Experts of a small language model.
Experts: 192 experts in each of 6 layers, 128 GELU neurons an expert, 3 picks a token, a sigmoid router, a shared expert of 128 neurons.
Below are experts of layer 4 (counted from 0) of a mixture-of-experts language model. Rows are named router (the router's row for the expert), up (a neuron's input weights, with its number) and show model dimensions 0-127. Each number is 128 + 24 x the weight over its row's rms, rounded and kept within 0 to 255. Numbers have three digits each.
After each expert's rows: a language model's description of what the expert responds to; "comes after" lists some tokens at least twice as common just before its tokens as in all text. This comes from a sample of Wikipedia text that the model never trained on. Tokens count by the router's weight.

# expert 3
router:109133156135123128099132110152087191100118144137127127115146154165133116076137158111107102169115120133126109131101145103172144145146154135102104125119193116152154126105160108089139143118147144116068109129161151121103128114168167116151149111138108100127138128166103132168132107094120151129159083166119123107155130148144122138113117112139103111127127115137121086098136182060100119094134
up0:143135079134109087131098126166081173093113141184116115085134133126124097135129127125119113130120154185135138129144127148116133140125123097123147161161094124150167141095136140106150183143124101146172094142161128124150117126145102171123188148169147130134095138130124136091100132085142131135116102157113120121131158164095162113111115142092120113136120136171122109076088139077123165120157
What it handles: First words of wiki section headings after == or a blank line, such as History, Early career, See also, Personal life.
comes after: "==", "\n\n", "== ", "===", "=== ", "- "

# expert 7
router:145110150131153154089170130177118148114119165143125146085132131101148145126097127098113116166162145143110105096099149158169119125149130133136130147149155123176115106143148122092168148130122132117111112149119173123128138121136144088134142164130079099138116137161095120151168093093138107123175120135117141107162128141142096085105140128133154123166161084154083129117126133112124099132137
up0:152138075139106183133115179124145123101129141142125115109104166106117141146104119147126107138109124130112142142145113127121114154124143142116121202143116119116125103149141109093140141191144122104144141125131131141128148124140156143103127156117038126122135114128142116165125137126122153146112132164114080154126125140127133103155131180093101127133137103155091101143067139134135100126163
What it handles: Role nouns and first names placed before a person's name or "of", such as President, professor, coach, king, John, Robert.
comes after: "the ", ", ", "by ", "- ", "and ", "of "

# expert 31
router:160125144104111148121145111129118104107098102139111153084161128105149150120116139160123107175155136127130106120113145140140089134199135121119134150131151099149135093114149115098121122137116163103090104130126102110122095115164133081151138142106086104110129122153067131146143109126137154115149111142118134115153113135142108090094135121150158133135136091128135113113094162082128132131099
up0:154116111094132115110130135119153127100137124126141123115131112130180194133126133127112109137148143165137157152119151120113123169185119110114125112094148125145127145125155126124131120142140144159097153171131113157121139108137164155111121136153097104169123115128090141149133114182079187043127115139168069116110141134143158156150142106128153157125145102119115123130093070134155144157141
What it handles: Single digits and day numbers in dates and years, like the last digit of 199'0', July '23', plus Roman numerals II, III, IV.
comes after: "201", "200", "202", "199", "198", "197"

# expert 16
router:149141110104099110101149145123136148106131103124133144104105126110142143104148108108122098167135123181105110151145168145152150146159084159143133169115134097126159105106119169117142145178135163114125114173122123132126145112120172131130126166135121096123173143152092129151125100137133132101173073143100121122144124152136147084081123133114139127136137102147125101088105134086117138104102
up0:102114107125117134117139144099134108146168138123142167146149167105143148126130154120143113178094092175124132145091168125129112112173141101122125187107126163142156113073138118108139156186164207159150128149092138137125086149127148096125102152088155074116138137155104124139142133140127173150130097148108102096100156148157133148131114090109160154153128135162090145112143135114120125135132
What it handles: Subordinating and contrastive connectives after a comma or "and", such as since, because, although, though, but, as.
comes after: ", ", "and ", "but ", ". ", "which ", "that "

# expert 40
router:137149105103137104085174147122140115143119104109150120124131162126158157139162131126096117148132150131107102079098150142157161148146102154164111115137136090137134121132130134112158145126155151126078093157142156142100131133156188081123119151156100129147118124160088110149159111139120162133166078131122144116129121159121127120115126110127115133119150112188114105104133141075106121159118
up0:107157116143131141122167124117159128129131130093162121152121150108125147094123103103123122120119136103165156093146119145124148129143101137147072105090133084155132147136119172134150146093124165113106095160125137160176081137149141126122114142117132106131111101134079125164147148128194155116129121126110104123135188133099183102109106101118080107145102156130137137055142109099101139123153
What it handles: Empty table cells and word-initial fragments in tables, plus nouns and adjectives like field, team, medical, color before another noun.
comes after: "| ", "a ", "and ", ", ", "(", "\""

# expert 47
router:144117096109139124092171140117138142114127113156142129093138134116141169125126116134105108153116138127103121131103174131157128146142089169157127126135153122120157136127094144100169147122164149120108112196132128131117112118170179098108130159136095132146117145136078090154150144137130134100162111142126113111111133164095110129098118116145134115121162122142123122111111142107098089124147
up0:140179142142146135114146130115072151110130124154106094127134139148118106123106173123119090135128149206125107176126113103148101145138106134092170077104128132119147125149132136140107138142089155126156139140120135111152121139154107161107130117120121109145103113127073125124118124134158111072121102161115121103162180097131174142120168141141148117132080125200090099141102126100118166112101
What it handles: Numbers, dashes and blanks in table cells, especially league standings columns like goals for and against or points, plus Yes, Ret.
comes after: "| ", "—; ", "● ", "−", "–; ", "‍"

# expert 59
router:136139092105145122105153171118104150132112117136159168055137118152118128131152138102095101142144141153087093112105169134151124142146122124174143122118147130143146153118150119083171161136145167114096095172126118136126124079150170117123133113133099126124181112156110111125162100130139139113156088146089131085146124181114128130112128138115099105085133103099146093100134146089078116114110
up0:115125111130163137082136194163137149106150138122144132085116118138139149062106116124097096133155121114114131146160156120144112142142122126150133136121124153128096132138131100109162129161129160131136135137145099068172136144101101111123138132128097158184145104145147133079119163137144155129113138119118117141127160098095137123115136156129153149121137138174151110106125128139105111155121
What it handles: The word "with" and possession verbs (has, had, received, contains) in prose, plus double line breaks before headings or list items.
comes after: "|", ")", ", ", ";", ".", "along "

# expert 49
router:077174123097146112087169145113107134116099133130102144080148121125148146121133152147112132162135120127111130132125145162153141123185132128126120162119146118141158119109119139097141141131117142133073108148158143126099117088147162106150151157112122115158139148177093126152155132114134158106155072154126138139132117127126108100131123120112144123123127093120105110151104127098113131099137
up0:103115126138156115124127128194137127086134167125126134127136114096109129166079137129143121157119132137115145155104117106153120130164136087112142154095146135096123147134143118110144113119112131112133101103151149151123124163118125129181151118116149132118112156119114126099103127098085142159133117116128131132088124140119072129163152105127130112088160112131117102127130162094117121159137
What it handles: Capitalized first pieces of proper nouns and names such as Mar, Cub, Per, Val, Dav, Univers, in music, film and reference lists.
comes after: "- ", ": ", "the ", "of ", "\"", ", "

# expert 2
router:101142114108119155071149132101131159097129115110150140097126146140159165129137165154106110171144152161103126132118147112139119158168112110125127171122165106152129133125122136109154161169132121120120110191157173128096146113144166074145133176150092134141124085133093113154181100103096142108126086168149117119129120140112108105103154113122113136099124099142161116129080144127112135124128
up0:149126089143110112135178184138104157108166132133182182118125109110158138113149091172157172169135128167093123158146178135135160117133141113130141124137134192150155125149116140124105138133151116115158103119139131069159091086127138113109142148147129120132166126194108113109103161152126168121112117135142134127128133132081118171138109126128148134105169098189120111122112140137102122136101
What it handles: Determiners opening a noun phrase, mostly a and an, plus one, two, each, another, several, every.
comes after: "with ", "in ", "for ", "of ", "as ", ", "

# expert 15
router:151140117093120123146150124138101156114096114175165131127112148125125180116116129139085140163140150137106132132069183136155107138205105113123136146126166139163127126137149119125139152131135157115119083197150150140084111095158139103130135124159133096119149102138090101173140100125134148131149057137124127089149119131093134119117142132141145078149110127125107096156119155105117134139110
up0:159135175070119109073115113124126074122154098141153119115121151103156149136100137099120141142104121157119122141142117111126099155171155104121092145093135121165112133134155142136100126148119123124147149116082089153116124144119122107138118125132105092119165115124119177090126060130108152106107115138126137129162183104137112133119135133131148114126111136115146141153109110120100153116103
What it handles: First three digits of four-digit years, like 201, 199, 176, in dates, date ranges and table cells.
comes after: "(", "in ", ", ", "–", "In ", "| "

# expert 53
router:150128102122127112104143148129111134111137161128114161119164129165176154119131140122111107170166129121129124120123145151131153133204127138131155152137133114170142133117116136115135169125142161116080095121154134105136152115163159095176137169123123136120133102121106103165150098112136124119171096150113141128144127149130122093106147131084107168127129112183115076120116135088123134132070
up0:130129121147117167149099086158076183147166125105089160169102121160139118125097124110118101153125106132144071138205133143159101111133093125149161147101141134120149122097105144114153096132113129118118138161097146096128198118138152088120172136123140116064125102085129118114144066114125129106128115156097070121163164146142111072126136130125135155180141130111142151092153107119125130126082
What it handles: The closing pipe at the end of table rows, and table separator lines; also word-start pieces like co-, pro-, techni-.
comes after: " ", ") ", "% ", "0 ", "1 ", "2 "

# expert 35
router:128109089142164103098136127148102127132115138139136173044119119123118128123131138159101115144117139111138133134096127127142137143144114149142142113165167160121150142149118107101144147124161141122146113204157128158120136131144173125137140118154119118113151101116116110145159107166108140133175125141079109106128116132137127109119102093103087080118161090117097081132141166064133088094137
up0:148130118146107126131128125128123104107139136104161189148159109108125152161126118125117138134123116124138099113129092143159133158132116163131145165158117136097139128090102117088138097119136164145168112114175125109138128132109108096137142169156131161118136146132073107113182162143136131142169114102159101115101144093152124118144086132107140173140130113144150134087117142116126139127135
What it handles: Prepositions and labels in athlete biographies and stats tables, such as debut against, for, defeated, colons after Height, league and division cells.
comes after: "| ", "–", "/ ", "Height", "Years", "birth"

# expert 4
router:148116115047120125103160102150121133116111107152098126093125129105133142130121140136086113179118121142089107162076157131197089127199114166124117140136173116139163107142131144088139148131128165120099117153123133111107096104170137109126177158113076061151139120130131084149131128095142133144193102153096126127168103156106136097103134145137130097108122096116140080114129143111140141101126
up0:128098122132139127114143141150122136126118136132100127124124149136150120150086104170125152143184118130129177123125125136181118129103145108117158142112112141101139173078137098145130120152125101134139183123076130110113125131118096088131166174138133147110118155152127106111120133125124138154122136147137077102091110124040117149138122154129117144130124079126072117190095104138116115152098
What it handles: Numeric tokens inside numbers in tables, dates, scores and statistics, often after commas or dashes, such as 20, 500, 000.
comes after: ",", "-", ".", ":", "–", "8"

# expert 61
router:123134129111107146111147118104087104159110116158160121096147109142154131104165138109089095177167141134106096114115130148141110156147118119139135152119157087144094123112142112086148146132168183101093089113166101101095154140169154129198165142105137116146149139177114064118154104125091136118141091134113141120140107160104138114108128133176110139080125125147153083110132130088087109111124
up0:106157132128131145115172092126107160148139134170123078135157116105092116182130170118113123142133125161127159127131187100136107171133138118151191142124142133126140153151092158107114114132147095080146142121157133101138110111124142143168119145154126095163140151173138124134145119167112103117154109133118120100110123115161126116138148161115131144107160116102109134141174116135122141116105
What it handles: Line breaks, bullets and field labels in infobox-style key: value lists, such as Language, Engine, Phylum, Arthropoda, Order.
comes after: "- ", "\n", ")", ";", ": ", "″"

# expert 9
router:146135090132117147083135151147111116125109099149136155111135106112136172134166149137132101146150135147143125108141133120154126154161127144131113169107164141150162115134129132117164148167178160117115095174131159120115120118170171136135099151158094098084147140127094103150145108084115184118144091135134105102177136134094136101131156087095116140138129111129141131117103151114132126114112
up0:093127149101153126103114111120148143109102133125154199132066088107145073132126084124134133151125136151110127133096200140109177087136134089171118147114109122132115151133099180140093122087138109111131137097089086154146159163086130100135096155127130157125210137147123129151123122112102140130124138099153109115135112194126104172095091095153127151139166138092112146122122153133066145135150
What it handles: Coordinating conjunctions and relative words joining phrases or clauses, mostly and, also which, or, but, where, who.
comes after: ", ", ") ", "s ", "es ", "), ", "ers "

# expert 30
router:125119137089144134115149135104142125130118111113147159124139154108138143111141132126118120129165143140133110107135142130138126131207129161135130141152132109146128127145118128098164166130138164141089102144169186123125123087162170118146131177145112097102111103135112094156150138125135153103146098159132133134146077139139130068122124120100157141128172119144094125102096153110148116144092
up0:113140103117200151128136174121135114135103110116174088088134089192115160136136125083134128109143147105142115122126146173113123130124088092140124158144129117122146126133131106132129174151120121097138097142128147122152105106120188113109121129124105125074136140178080140182163118116135145062136106130143103143131118112088161087108147175105068133083166137165129127148121126115139108135105
What it handles: Plural or decade "s" endings (fields, 1920s) and first pieces of words, such as S, imp, cons, sub, re.
comes after: "a ", "the ", "and ", "s ", "his ", "to "

# expert 1
router:115149114093101147121160151126117125133128128112122145060131153135173138109136130115120119194141136131116151133120150135175145142185137126143097152144138093161126111112151158074157190134136136137079091168139149105131115134142147164155144142132068093124131126129103127147144114141098139100154098132110141116141127111104099102094132099132151129100125098149127051111105144089114144130116
up0:105142121097145129140113148097074102122113113127152068084089112153123153123137139115101098119143110102101131129113133105143113157122131126137186153114160125130168089094126099091114158116148162110111112122084105103112126147133149121146101130100101107117135163143136074108125146094097104104154117129095136091117143104065171101106126145172162148126100121116145096120167132117093095128126
What it handles: Thousands-separator commas inside numbers (339,799; 8,212), plus capitalized word-initial pieces of names and titles such as M, Tol, In, Vol.
comes after: "1", ", ", ". ", "2", "3", "- "

# expert 34
router:122135120098149150121133120117090117121123121131155132086107100121153152097119132152114106167154115162141131160119160100161111159189091116105167154153172127181132149108125129088148137139148153132082093134115100090116135107173122100152172131118127101130160119154124114119158114134100143108183065127114105122134105135130109126063140127141136157141132075142134087105121152111120119111112
up0:102088113113170127112111130144128145146110146096112119138141123143115135095129137145076102150100095123166147151131123118124145113159138132100147166155120135063120073100110123120116128098171137155144101123114138101101188125115138084168071128139138133105175115168109133165128080115160128144132118123134147163152158135125111163093072112131096170125061182142147119103118177120173085134099
What it handles: Bullet dashes and • at the start of lines in lists, infoboxes and discographies, e.g. before album titles or team names.
comes after: "\n", "\n  ", "\n    ", "\n      ", "    ", "Sp"

# expert 21
router:148115127117127144073167123143130154108124134139151129077123145108151135115126113107103085139128123157103112140107150103131136134175087169131135136132180119144160123111124140118159172134145141133102087197144140142163139116143154108122135158134081123129123105172077108184151144132141139087172103161125131133142100156121130115079133115138122139154185116143138109085085132105118114143136
up0:121115134135158150144126124102121167141123123119124140135160168128153122099138132097132106135122138145149108141138126143140155124132107120136135101126147142150167091107084136131157158152140228137148136167142178142150147144137141116142140157128091136103150123100090102179115109154129143151121122135122142118143115124127095142115110070089169168121141174166128129115145119123115154130143
What it handles: Numbers and signs in statistics tables and semicolon lists, such as vote percentages, integer parts of decimals, −, ±.
comes after: "| ", "; ", ".", "(", "−", ": "